Experts of a small language model: 32 experts in each of 14 layers, a softmax router.
Below are experts of layer 3 (counted from 0) of a mixture-of-experts language model. Rows are named down (a neuron's output weights, with its number) and show model dimensions 0-159. Each number is 128 + 32 x the weight over its row's rms, rounded and kept within 0 to 255. Numbers have three digits each.
Before each expert's rows: "raises" lists some tokens whose logits its average output raises strongly, later layers aside. This comes from a sample of Wikipedia text that the model never trained on.

# expert 2
raises: "–20", ".", "00", ","
down0:072121078123098134140172126149060037137138110156140124141135114132137122127114148138125148098138166098062072121132106059167162120085156150046155116080057154163154114088172105153151188138158132142187146112138087140127066132093111136158151093102104115164166054143094086082119110150155115110130076133105183153093129177103149140133136089125089180127138110122091089106114127106107091178132139167104136088169094187120196165129103136126106114112142150111130154108149061132164071127153088
down1:143168186120115155111106136148160140135166113144117118157135183184129074175112121136156097096114122109109136089184155152163154075110063203135111100155170102096106181142133192065119077114083108182119131154125201100165106095191166123129128114104091144137062129087133115175112146120054135142138133065139124121165157121125148115102149105177125116094136152162132126199079141151135142130163081153123133178090113155090114147071103114174173175077102085149134117117115119097111189126082099
down2:141191136141116108072158115143115067088085109145098157142103131134132156197142115098144158134106175101149110137164148091139147176208106163131130116185165150138128109072126132170128122092104088077124093125145118081084159111159104133125102086130111145173116119154137091134126093189138189146065137154130154144173140087083153114119165130136101034093086073152103155104138162076103144095190088123097137153144143125142158140085135154097170096185101150171179103107161164122107216146147091
down3:136162171105157119148166149144125133151118088148176178108121133145141149150106087053145107194137152058119124125150168119077083131101159056135093143166143120120144123114146104132116099135173154087109115116087126169091119152166136094094169084181184141038147189188138106084194187095117125125128134100173146124099144100180127162103074159155158129132136146164142108143053163121182170127124104180180125160186142134067111147146163142115142149137130110102177140108112160201112106105133123
down4:116134086133149117142102120174095120166075105122111104104121176169184104127121192129193112164150142090183135141157202131109156156137149104133148084137163196143105156069143105125140139146139091148150073156114143064163089173138183052118154105140107142076107108150108089134180104107179097142167164082133077101123092085125154201108158142137132163093083136198159119126097118117110155183099139141129108123137151142075152085170169126071105108149148077080099089114090112169094107142118103
down5:147126120137102109179105094055175136153164114081093127162151110075114114125105196165123140090154157124147138130104125145158116126138137145092099110109086120137085079171088200106136086115089081157193134121129113155125078138145133196121119127129149104112124139116138138142116085104156081172165128142094144214100213105122122093128171135219088096144117172118158142122152127121099089135201111093157068106107135113150108064141110071129128093176159136114126124109109085187095046139118144
down6:084224205131098116105096119043181172142176125103086137173124104111081118118121118102135128109132135122120143089130096185122085111132108175112117129178104134186064156094118094144183128095123106162116085157167107136132124039135166100121141126133129176134178171084165109077138147143116205107169114138191086141125159112145126089168106124130156144133070153126159106167147177138113170133121059121066120128162101139117104146140132129150165191066166110120184112100133120125148142125145133
down7:157172105068120101113126147218108093115066129111154151124080126131103140075075128083149115162133161148086091150140153157072111074169122105115093177171111138167156117160112107222127177178167191157141171118114106104110161179099085141128101099176166111160099142148139080140111123120134161119188077117175123139063110148132145128117098123099115141145128064159132108158100182119156076160058137161110163132100073167094116147074124124120154125142160140135167143117105091157135128115067153
down8:131065111084131108167122186162126115083172119084120188114151111167148157136194140118124137091135121118107149132112099118064080147126108155131141123158086100086075128104095091158108213203085102152106093129076149127098144139165121183119195110101127123088114100137093123084126142094183195100129073095146128138100161156171090094109154125137159182119195140107096152082154157158077150145167178136134091123184120106083189140123124138096183131112148156107150134105118109105101087101174091
down9:125122097133141149138093126231126121168066135115112172148055137095149115123098167080146120160155091109120147130134154117119163118102149058128166121157120148116120141106156128127081134177119102099108109138130054128147133131085093100085055112122099140173129122157155139120169122112100096130114135118133012196085138084117142189150090110100147122174084141112102116134185120095127123189093143160114135160176106112136086114088154133103124118178101079099117124116046075168115138045136136
down10:075153185095173114091152137105145132094159133139096174174164149134142183065121109076101165145108111153119174171171118147122131185144110154115127089148077114145125141091156126130145092102150088143145100136171168120082175120143141091108140086175093126038133142145116140139116092091161127136113105082189038135097096087117133143180179136164184162126114109151126125179092152090133111154145129114094168112184153238082117123098146122095128144152130081139094126109125138205129114160160100
down11:097103130125134125150135146132156127116100066111086106109135126171153094153089081145104093079130158148111077100160123169081141168131180090057191150155174185134164158164139109145182106169108168101114137108145168128147103130132143152075133132134127052127072108095126147164150123110121099123083135147109106069148102168111105120088162155170143115154180171152086120105147139119181162081158138133085117078103094199116157169055100123126176139162153159049120153113149143188078086157120083
down12:087072193119118169171104134103107178108156061128138173089165134097075133198107120131145130113151139113124135129150149170097114117150109158086095129134191082139080130142103155109116137149108152128118125180102094058139123094206139201192101121174143097074082112073137169092151130115115124136133143114150076139132090088087071119160111140088175151146165123178071166166102142125108107166158158130124148194129138126107115142193106146171172127134127066079136090163123093119125123092135076
down13:132121162149077145131150102159140068133165104114112179088128194137114145150115138142170120116134103113140172176142142134150114130161075163150159085133093065101069171106128152076102186158139141176111041170113161147170162158099078091133132128125080201155077131125138092113172158140147120125168155134160060154141095130138121146080078155150118131061115134184144147150171116123074124109134153095074101086093108133103138102145131098136111054144158161192150161089126176133159115075104163
down14:166174099153117106082135160102164063106098170174126171159129153140160166113087126083170116043134097170180121164125128091136129165137121141094157133181147118122107063052141064089161146132104105130182087097111153132189172105130109152153127199121124118088100200141170170106163138143131142094109135148154091137128130176155123132126136115103090052142099125065136145120138122115151121151173182122114071099182110121149102112101093166164156105112175122189127131110108147144142142138207094
down15:113094145097140138145091083079186108107158124133160114162140119067162151067156162079116106120106203120123111155126155047129085136131124111174134168135055046114152075058130166155168094179161037097112157135092166133188161170135141145131148106149099069144104082113132153167150107113116113158065130124112176122078150130138110110093130154161153146181092163145125136136135105102140163174151084133114117121130130143136103104177164123137103081113151152146155182127147135187141137187158110
down16:156123149136153105074200148162167103089189139102120122135123143166154164101140143129128107133048211127167121123134139138134106140127084095137208149098124104100162108060137177152107153198119125172127132105110157132110170100125149170113119125099142151146017167153156109108156125159124128110113094160126162105179155064170163111128091144112151140088153101122157118119116178127084110115089070200089092126132123146183141099060089084112179062117112143140151168105151112149162136144147130
down17:173097144139102078095100154164133131174058087106120134151138155169151124114112136113091167083086147153143097096100153161060126190122171107080127135113109141141076073128161134132105169131126132155180117160071123192172091163119132173066074117079133118091152131072126103115119136140171147067137139170100115175098088202130182120097131098136137099150111105149189096132120135164167118124113063141068131155120141122113138149089158084096102178064150122102121174113090152113122120049155153
down18:127136136096144075155101181137134117095166136054139140141130092125104142124162129093104122095127171093107127088175065108106163089126139187122142114065129036154096151171117121140082193150166159081121134089135130146138192107168109164171119155081192103116093115108148110136144090125147128130141090170128139111188216164128158098129174132107125094124164097144117099143124119136086114212154137162076170094129121167115230132108121100137127149156134159153147137079143097102113111128057130
down19:139194125103120098145159121073117147137132096146032148077105187216164087136133160139084137126161115093169152146144087124115148193153147088106122142081127126103118152160186112055106105081109136146113084132130134105176152167188118064115121127081091140163143139118096201081151144104134115147140149051116090117145113117095125181135066088177076138119096162139134079141118095129113138119055146119170101152132155165138121145095172108082150123142128106136116148159067090165115136145097138

# expert 4
raises: "od", "ly", "ally"
down0:144125184151160103124154143115068158111095146145134127159061124134116071159129124122134085130119142122080155121129171118109143125098140188138098119127116134127120100132121180111094174082094217081097162142165072091129123075091127221108138115105130062187132134108186124091131066097143204179086169114127117100174095120119202125135097075170147119130164122190098127118070126191137137134084173139124094084083166102111101156173147109157093139131146153142161125154160131124151093138121151
down1:154137124154131148127141162149099135189095104140180120102136122106156037192157102149113107117110153137204116105140100141112135107112101170134114097132174107132127130117115113091087069099153129172136146186150168148180170159128135180106142164068139119124141114066096112164201155174183096118101111088118135123151114093137143101162185125069151149158169122057115139100129146118093102154151136138126120172064114091139151154131111131119122030111151145135067049087121143195082136157148161
down2:138114100109119167112113172115106144151112077155132162151181120119146140154112116172087058131169122143132075156109105102184114117121139168123156141190118148142079133189126143151184131109140138168059173122174171125139136181141114074074144167093139173125091129119155098155111175121051126186140141136133150171137145096112132160157140092113168161088121134126119139115124193134108151089139127083084205113065135075176121143098176103202131141186102146128148180186147126174164106132123191
down3:126150136135086132139128147170117146170131060112110128126137127140046150118150153116140140118111069160138078130123141164123119132112141094072178165159115123165092123087104123113143111130118132099121168188139125107114114106091149123130114108165116150121109148171081081104069151132119120195142143138076148145149113117131111105057114062136156154132086062148118118103064115076103092108078132056143098122138226072091121120185071101121129183162143118124145170184036089196140146151116139
down4:124128099130108099117112074112129154091151131088119139111125175138140083120203137147119190128143138154163074131143102133164135162120151138126062172165074061117212145143177160091151147118177109121203163184134157127128165106119160180146091180090139116112107144109089134091115158073186044096121157182153114177153102143102106151127171067122151134149158066137170106072113103127150151132211109177149116089143129087145104143110107166114117135127064117138105141147180105146110148118134114
down5:126108219106134132112090109135155122139143078138136130167058119105143089112144183109097133107103143110080204090159110177153102112129161080145057149119130122088091170086105174150149144163153119163109135159171129170123101116130128109124137110064139154088150107112113178117097155149057128140173115147093118173158152085118044153120188123142092176137141121119124213120166088136133169104137073156118146199086093138125095173138223141112117130152125130155150146146175105155169130118153141
down6:150137098089142114160169146116087095085162189111150130140075128145091120141116180160139155149062163119152204099136112137126175087132147159130138114117147101209138078122105144104061146171104144122169165029133108138124149148143165092121097089144165155081106092164120135084137148120094147140113068098081137135101110189185079094120118082104133090125134109159129131127095144068159097148109102078087125103147088069112145109095117120123080109120070138174202079095143107079149107111129096
down7:102117156119131169077123079136168088119192130104153161140157123168092137106172148098147134145120144097180137105133109160132207158183093103151112099112210090116103158155148096120114135106142106045177098158115140123136124111146141142173134097115152143100152141119084113084158158132069103168054137142143123205126160158135102078132127141131138137132125110196143133113220158101134137197086121092123039131147091089114150150172079151098144126180180170165102138169129118117105178112128130
down8:159096122162121079133109144110093112076200163141141149150167101116152043084087175186124162041140124135110156094121169097157106121127127131104090150092103200141091152126056102098098159176129116155101148141169109121130087139112136077159110127095090110145127110028124157102069147103161162151124166099148129104109054147097121150058131086097149116119136143079160143135175112106149091115105101127136150182171119101127158104113115155120124140184127100090100071080138097112090124148100168
down9:117160125129110106099087095120142169086157138148078134077122107106153050141082111148136104118195168167098091092072146075159132075095134119082106129114016089120215083088084158092075146139132160200182114137083110116085110079118107158133150163143133098084089154074136202113150167160088153120116099128150147184093147121153127146137144107137099140139133118121118130169131191070088145157119153106087154084123153077124158122142099116123119115102108105121179136143129148154163122138139123
down10:081118106132171143147143089113100167099138075172174145085136116149105062121138109139123154156131104140138131085087167088111173132219071131119078077158162174146167143127137179099139157189150108093101140095152172082109127129129137130168137133141068110109171104112172137100094138145144212132079179116087151169186134076082109179145159119098131155097115108131129129058076141108053135093129080129110123181118117132132124083112179176140169112093083126111139166176161121091124112159135122
down11:122123108114145145105099139171116122153123098140094103149099118083124117171076061096090113126086148110090110123138108117112113044126102128110080160102138079111089053090145155191112103134093141140158089136174132146172163063138146126126122181152112153157174115081200133130133105111166123154177068157119187106139138187087150171166126156146223170107154097179120131145099119102200119108117123134111097097146141088081134165152177099147135125111080119182145182138130089105169110069146151
down12:119130130115128175159106071138182104128144176074134146124127104115095098106090171097135114137165121149143112148136174094075172066129109148120120129109173097084148133168160096071086081117122088096147085122120130216162122087126054122147110108174102101130089171105094078124181089146127142144159089160105128134112083204088132082078091105072098161116155095100121110140052176070142159084168138138152150114084146169138158147178086145117154112102134122151108134173158195088104140136133137
down13:145119125166173146167083108139084077073142161122115127167182079170074150125090143082135101130069177166117160130178058095146141134113113081135148115122143079108129079147205126147158194131137133085134075113119142177137129088135170145173106102144131102111111123095071151174106134144113151118184156162164132147136084139106142126136148159127163146076119193188096197131163085138127151109124097124147130166116144093146131100183121160111185138223108089148103123089126092122127081102070128
down14:119094125175061083118136082070026143147172163144151113118110134131108087152139149140178152096143109115117129139086076162126164113116109066134137075127117188178115124063092094136160152071085113098092165125146097154172133074107083129097082155121109137165057166141121084140112149116099132108138117143077079058113126157105122113147141107127127105124148134177151190136155101133143146137136103148171124156115161150078131158159090210169128134097090155109161138089153142067060099144125093
down15:111118127181131116149146128157077082162139137183154099162130082116109178126141090125081155162145192112117160111111118123083148160109076101103106157110138096086112099110074121107126146049129122168137144146156144165151130121140143089172144068082108088120146092126086081114098088112127137115059081148077117178099130126175088100189075119133073157097154124114174174125025110134176149132127087087055104152088083139141116118182118130075153129128106194147122102133100132110079100138132153
down16:138192145083121098161123144141142129120117156137106144128140097131141153082102125104175070113135132095073138168133138108187151072097099115147098128102156160161147167153178141179141123089122143124155180183083147141153156139168084104127098114103113120136088150113126063112071117134134172142165124095170112180107170115192131121137076163141131147122093122171221080150146136151165077156098070147179194130159103162153182157090130112130133185164159125105171162111202142125076106195100122
down17:078092132089124144221164134080120122120122135168141161120169133095181178114117135110119130162145134053139134054150169178175156185119140193133140110129132146086078146106125117126181065079136124175079128102127162126093158088159115111116129151178149147165139156101139116128132178118065209145141195110138119190142135129184126096117086099169196091085109148128134089173156092098142103114107129107157096131104141150123138173150161148108090140194146077144110075144110100156147113137115106
down18:164161178116107150091132108146118172126141107094101098128083154139072090114118161221157112071145126096140117078132146138082076077175178135132079119183098137097141106153150038126153124118158161114161171184162117103133077141144108121145131123095096110064108094094100128091166103094113109149092124115114137130166072181049085085139139109114109109128145096113130115105115126132100175115135119105176173131141073102114186136153094117078126107073178114135154113111141163149099195185077155
down19:129111128135154115130099116177097073118130112115169123096133123125145126138154118127114139165211096143100125101157092209147187096100076137117105100169174089123129177098134148076120099141055094092119101134132132131125137139094175147100129088133081157125118056183032108082135157127140099115055154117132222146171161131137109156202162119109076150128123139138134140123162104119147133190086133111099102123162092110141110161154203146125156097141120113158130203137129104151132201112125090

# expert 18
raises: "ic", "oc", "e"
down0:163119151127106157162113163183090128087159104142103098098151169132121088069186146117139119181129116102158131109113065112135149131165107127178131129185089154128158154197124075140170088038149124163094175138097117154130162146164097168192120139056203094135146143090113129130112161099111088168120152176101129108152097079127148096191116121088113133153112134204088108090126108106141129070199097160104144115130131083131123176088156128129164123133138144135061129066130119093156132176105117
down1:153174087125141150129190157136122182090118121143106103063124090118175064095110177165129126087142148121157130080131196150166117106161102101148121158108137111104105109226101174181154141100153102152121105097118073162130136169152147130125166164101102193133119152131198146056122121100134093129143148106148147107114101071148147123130149120088094108143155115145145094085130108176160099098126114098167141104130138096074115132053140146134067076157106113068091072151138142073181144152057126
down2:120119188112080125174099152065091078141115094168072141130062140126179179111119157165152152143137147130152126105120133088130124169077184048138121144162190095137221146106149174108110128158115126173139145181102096079108148137117107092145121116111130131114092126135219110125140095124081090095171111107128120191161123163069132111115107158108095175084163110113086132092192156168152127107148148082077125153069137100137142169133101154154111108135095101091094064142115157126147119115166122
down3:097141160140150172082173144104109107159170082136157130113159155115107109177084120107109141108147091156170072126118143109115122125137120054127130193137147130054190060133132135124108160100186099159193169140117170143106143168066092130081118152140108128099150143088094093149107166153125111145158136191112122101164155112133133145088148184143112087165121108133086114113162147146185205068163105041126119138134110115197111102174120117183106147116101086093115142143126174085090142067147144
down4:076130108133070168148170172111090157146080151115150143173143150122102184112191077084135146123143121095145128138162094166135158065125135126081153081177219105075085138140154107135097139157111153170133113127077090126127119115135166120075063093130144098180134114107127186167095162156077128123125163142094137120155186156083135138165111122131133098098131136110106170133132163114155100075099103124115087155174128161145090096139090162092175112152182105123173119035104121126082115151053117
down5:150128110154124100143131178102141109098139097090092162103187152087130190096115122136152106110084191112191120161171098160160116133084151068121094128101115151148134128135181153119084081107116199098072088160089146132149147121139111146101103108131093146149116099167156147105104061165108130146128131143132148114137073066146082107089125086161122097095139171117151077146127090131109090054124144146102123176185141170074120116139098155150140148195133115138034158162149175149151070082120191
down6:175162100126070129099115185106112093098090080138157147133104102118099105146112137129136110123087124149122137139132170113120161134125086152098055111148132104180068092183173093142129129118136145111188092104101087098189139125131093101130137124161077109147106102157098120119128156131158087111122120047177150137093103116089148095166155087119189107137121200115176147075115100132078080123168133148119127155032119173081151154072103128065120128083174097128082118165178185108118097180149154
down7:142118110173103141157058206148136074093140110137089132110137159161106170143143182151146095137119158137131137167138109142166078139069185155116144093066133171143086129149145142069120094137100148080129119098192159148100106117142106161124090112106096085158124066087132125138136139147176155083148168132107146101079119189101164195184159084161146126122119108136141151094134168110078151145094137180125045163100217131153090127118138112135128138085191109178103115131118093127082070130114133
down8:122149119163133111119077169151115132124123073145171158194104127094142114185057136098102170103105124100044165210213104141146139152170134143086117173154093153133094167075140128168152125144137113054127119170174108175109139103111068170058099089154112148154126096171147120106142169174150135142112083152066168163159142163135140158096124143079102158149116113100135168119142166160108122142085135130140163154075087106193136169167128168113117113162114135115111076117113140074119138149140104
down9:167127125117110112108112164133165112087162133141154168196182115121079115107165158170103136153133158078115137153144082105141103081139132139106142149148095126107149149117068089160151114064113164146144162088192088151118095163149138113163142078084143055121104070094053083132102115125127139181172146108130115107143165136176102108110103142148139084126115101203138071106165129062063070124126154145095172160128151113104110093161145129086117182056170086148130162092097107117119134103091190
down10:080128153116131107196137132133142135171125124135146110056092097139072108121077133137196126083141088143104114136114083132078154132125171153103182104145090127117090157182130144090161156098165154105172118100070086121109134121168126058137156120150184111107157125162164115094080109154122074179102187120143160156107119132155133160102162164125084137075131122142107078171104125060139086143167156131058153156099064144130093109093183113131114103133188117096087136044152125077130098158104099
down11:118109128146188094113127136102180171056148147133131110119136100108140079144173171161114107076157107133156136108116161137103116108120089169145142078134163137195027154128135103129106133137134174103143152105123186154194101119175192145121100119093121183155143184061093120129160132125184087109094116156072159120184126081126156139111100080094166126101139103125150113161128188090133182149165168151146156071144066129138081067129179117139183136143115119106147155133141103130122091148080077
down12:122093121082134162138137125154173134080083083147146165190138150155078069183127109147149101140144175057152076163145131086169133133106083127174123065124153166141124128162133096154087174164175174132164195093208127144142118121158137177141153113067090098140156130173124125155085069154147157104156138132152161077134135120131140150130068069101107158112177136140100094120125106132106086110157110145163144128139135138075176133067131134107108140143161144150113083168117119147054086116093202
down13:156173120097068107113127163115138122161152139108139174191111095100166128076042152135135117140172115152123156118071175093145130115122100122107145169107154101110129183097132160166094138100100109179037185090103109118138069052147107110122142110151106072144151080143188131110119131147126185132137077133090130148069140150129110097148137144109167146138158121067118132119121114104134051174142169140144108112135157120125184159100143122127118125154087116169069134146107038138094083061172121
down14:127111065167162110174206150070141119166136119160142187129131145152206170096103122149135118137075129092175086107179167122053124089125153128158152161164155090102145127096129142163141116156118118103098172078087109166137115075095071096104089148138179157136101130130166093124137113104132163185123097171134132178129135102151065097147164117104189097143166134126134155157137135152114149172107105062113042126161150156115101123084134037143095109127089076149141135106126156151123131174126104
down15:100131144149127103141069106148151102110130106145152147146088192159123158151097114150121067158201142135122134098095108086131147135118164137105116156116078129090168140093145080113076152140124154151147127144194200119111150102104106111171146096100148096097174134113077138107124084129174178126113055089152147162095114128124129133121137157170140127071080240075124080158168125108150142137139175139149134153147097154149106101173150187162139127172128155119166157107057075212076113116169108
down16:139136118073103072183104118098103145126117108127161097101177111100108140172152086118120114159120124122111161160105177165174169182185170157116144191137089154085166117129148125080123136128143168140102163085085134161126144143136155126178125144065140147048104187147177103088135051112098124187148197157152089076164142117133224158120115173119102155126121142141184116102133115112147093125159106148103140152172169186106126194072116112154171131121163101146149131131167146089103147157100148
down17:080124142119112160092080102109157048108133093147102127100151116137164130107121102173122123212130177089158144176190053105060116132071083187112107137072092131125088096073144144111136127135176128139133066096110160084146133108130132133142151124110126100116085147172132118175112133145159137171147146102129155162139140118106095146112040154156161153094132095128152094128141149144143077120052148129105133087149149107179136164179153146113167120139149117124143128078134133177042059149102065
down18:096224121130118117137093086141133103100107079157096098091128132152094114111083111136142160108126153105148113098105199079159116174165158120224119108131140140077151106110113159140091138161179142082186093156092148090105128172155081052131121134139107132095141096115121095117134110134110135105141159164127142111140136164134118127139149230095171119106112101135157105122127104137153210141109146104165114131171121172158183165143181103114116094186060138136142168156129079092074203131117094
down19:144112114085159179123131174128109142103197096131064065092151121119144113173150150150125115093064155119215115069123141062157081143129043150144146148083137164157141193165136149137106109026164115139144092092095123122180144120096157123110130164114125133147135110131083143185130086133126160104115136077093176161101109072162167152173103122138120130108156165171135064081111128141149114142105179125123129099149151158158175143117149118109110177112109181117123113157179131150154107062092129

# expert 5
raises: "st", "act", "s"
down0:103126109156128131096101165167133087110094173136127110124118168132120118158132155139096108130121076140070110157146183140105122143145164048111116126069188135114091195109163136133163123066102108117140163147140182157096149115111151156162074089127140131093167215121113203137090136105080159146058134085129134159096111122114107174096124080113103128151109153099093121116121136141176112166185099154116140072129162103105145090217146112097117179142181121095136175124136143095107055127135049
down1:162095144129159168089142072128080141165173092152159102131149128121138175128136143102169165149159122096145167097087164100122126117113129121098179119133165096111136131180120092149092113113156105151156133117096144103098149122139136066126129122110149228141105104161097115197148086139101145160106103177098178104148160132064181143205126153155149071165118133104103177145088162128199128095158135130127116067115134122162130129164153102173103078093078146138122162199099161013118129137103108
down2:137129124093160150181135163143173047128108128151127165137183127111083146084110156114167173173126177047136128145061153112154125136155098133179100085122120068090120070105145098153133156139074115104170161115128136138102152095149117123215138131093130090106122128081136099088097126190121150179152165154128138158124123162142102153096115130117099131063064152163096123118182133140157135093110147083113138135096101089088185143165189099098110122138140142212143163135131040128090125093155138
down3:083141102155125155088122169118211113074141094121149115090161124142150146163173071109152137105147135098192120132131079115104101131121138129142157162120134065132157174108127091119129118127144163125127188087151103159118151136171114090169123122114134109180132156144214108135124112143176152182096104118123154092140091130195054100107151081165151108141062087109198079050149139120127107111140175106150143134027207093114086116119125116166076129133134115092129143147137083099144095109141157
down4:154050092140189100131173106092116160191144119127102180135116170105134137092110120140125076163107114102173151121082112080122121157091151082111059090096122108127092107036107138208115145129122168132129142114143053185134120091164083122077062106150154158137112101110168195163183155135094150132107127133128127096141143126118150113138119129094181110120107174106134167133156142158133115150108145172125130135169132092187082130064158146066111131115131116142152104070125140120199128103110197
down5:186147131146121107151156101129152145166157127184175155125136167150135118105142107118100193130077133137198081168137140182096103116099142127093161121110077109156114090142068132091106073140111082150146107076130055133113121157095163107147165060125144179066067185080109143165169089113130075104118108158065122115173150130148179174106104158202134106153186140078151146138116120112182170173115104111115109137149184166144162139108162107069115167108155155153118102113143139093136168145111135
down6:132163149127090186075145147096150111147140131158134119179142137115144104155169124107095131149134072121118156097155148111100110090166104147090141109112132125100170161134093095118155088113183147149099178129211149144115088075188030086074223133151147135113147100109117081098123162134081124112108091112147092104107128142146131174080087157076112135141119094138074156113122128113096183125138153206116162161089051118127134152101148115089124117172102092158139141105086169186086125172161168
down7:098176158118120084143127131186134087122090118162141143160140147151149142092134175110137098191110160075099086162101112123148091171092139137143093107154141094158099122105161156166139113108130129139109180140123121097098103118131153103122150075159110187118129170117148153115094115169130111115073074133056160144126110106143123104164105102201125156175128049133164146089110162155123128204139115103142171156092174130130182092087082099105108145060186188047158101068190113135110110144073113
down8:124122143062165123096152203147110103130083148116167162154174093186153137113066094133130126121125143172134133120126116105100142097103098120121180114156188140112139166127133152111094117115135169158129147112127190083082133150102112146119139054112112133144130140165098093053068170132138087184187128147149163115161125145107104123094116167143125098103119156170157145194130059084105136073108116071089129172101132130104095113114134099119115138146212131144074143129201092128165072136198194
down9:104112105137114172040124150122124079161152136153118086128119189168125201142171141153137140130171153166161194130099110175127087123094136115097099231152132161151178136109077091175134134130174177072185142135095157180090105121106140054087067175175129098147200121141112175120123113121145127123174082169146130089153155139161117134144167165110115128123134112115125122080131088105090118143131161103129114078127107129157153103132170113148141081085161161164140112168119180074114147088151128
down10:199153153141160154150202157154122064122142109157167101117133131117108165084126065126109154099148107143129059136168142130127106111112112070136142074095144119132140079157125141130089118102172106118150113134163107138103132148186108143125136098146127092127123127186106150081093103141151177108057128089137143086149147182087176084119088104140104113105096065162151097123183130074130104093158104111090073166146114156105172192152140192111120195132137139167118150238153132132127188161110141
down11:128096140143130093134122144161115183068186117094151161165046086144137114185088103116084102122077090144074136133122063135178102172136122134098163170097128111161112167160153148143126129106137138137091178107084119130180142091155144131051172109095117080121142134207070063169142105138071118174067097131125149124129082146137159144141109165127104172109084165121146143108153172077100141111150099143163092115136117166084162092133076163167143084131130127108101127109177139146108113159113049
down12:181089119178164153104126191182150137108187092103133150161162064096167108112124107129186145126157124129106121089126166146107173092111128166116095142088064132104189094123113129120049128080095097166098163110080122135101227163150164190149087117116151130097150106113124103115122134171114086135136140120123154097157183103146116138138093114080119169107097103112192088155112158140086052076144145173127154087172154137120134142111095096120118170121108151093141139107140165211154105152117167
down13:155122112147056091140071145180166092092125107147141065165173110101120151130099175138135139188069166145136116129104123150158119162147175102182184140120139169138127057106088123129194155106116111186125126113067149132079091101100150178144092150138131130189164097109041063110067116090078139152148151184151141144108165134141143121131107130126193180121135090108100120111112139104138142090167143125106085128088133156100142085156138154130172131129142092149107150118138114195126168143209154
down14:142131181161153121131131091097146121153122160180101120107126178142151071188129173133144083101108134149136115133178187139115192174084135156113127117126097160155158104107159123193109141122129101133076102075105119066109133121111104123138136147068148114131092113124126184134175115111083134086114149131147199071174164136122126055172171124116155084154133051092108110134142079181118138172093135154145162148156120166185142174108174133134100123149144204119113175068149166136112183122117204
down15:180112051135130138071123100143168149129119118165173062161179129107159100144175139140147139170097127121142138106160167111126160124164128226101128189080129071122111097173115100154147209146147123148119154102147183114114130166194162094064152072162135137103107110126135158200150142143200119150132116165099130147166132132193105098145188105100107143108097165078149183134131163108137139144146146118102095151151100109161171102147150207145091165146160086167147136107129129073127117126132137
down16:180065106098122147083070137146060120143113145119140119145131175099131065161070121169118167172182146125108115127142147193142139114096151126096135165125094176113083137143133096119143176097112187091113119163079113075174166133137099159114065093141054122086151082093095196166082133146085168125158128080126126156093130084145132118131115121076120092129165129101160093122126128131152111183128125111121143152183094111126109145128124087151048157143121095127123085086088104126195197146122180
down17:148164125167150129128108074083188133147194166130130099165150148072109126133067107101161107108129135125083129152136124092087145168182144076123104149166116124167142080092082098099154117111143128085172158125145082192187117139138159109087140151134120125139127133192074100125132143183070197175154119139173181057184181136197134090093197132201134100138143169142141138143179092149119127117115086119099109159146142080098191119143101091101113142149122138130126147131118069134100111121099135
down18:120080125122133146150135184096148153141134139073097104154093077112072122153155116142125117100173105133117103097128113138142171114067143173100130137107144146135149125172108161134171088130120132097147147159131163140178093100149123176129144150167155098126099181149141184132133159090091185159122096159104170134160086110181074108093107159119136161179115157113135120054090208180143108106130096092155097160165156148081089122208093110160123109122158120041171164220119137128147093054128112
down19:142111135120178090152122133232137147123138132132100149139117134150136126158106082125108136104111159147142158093164090054159103120109096138107126157132095090130140140164126073090089111124098119078119188142101141077106129108173098150137121130146130114125147138095092101110085082174133143114135101150119167117134127123138132188195145174164166147117125116143110081182152130085108125023131142112111056157139113116146201109119081132140083095150047146185066085161139112187120204161088078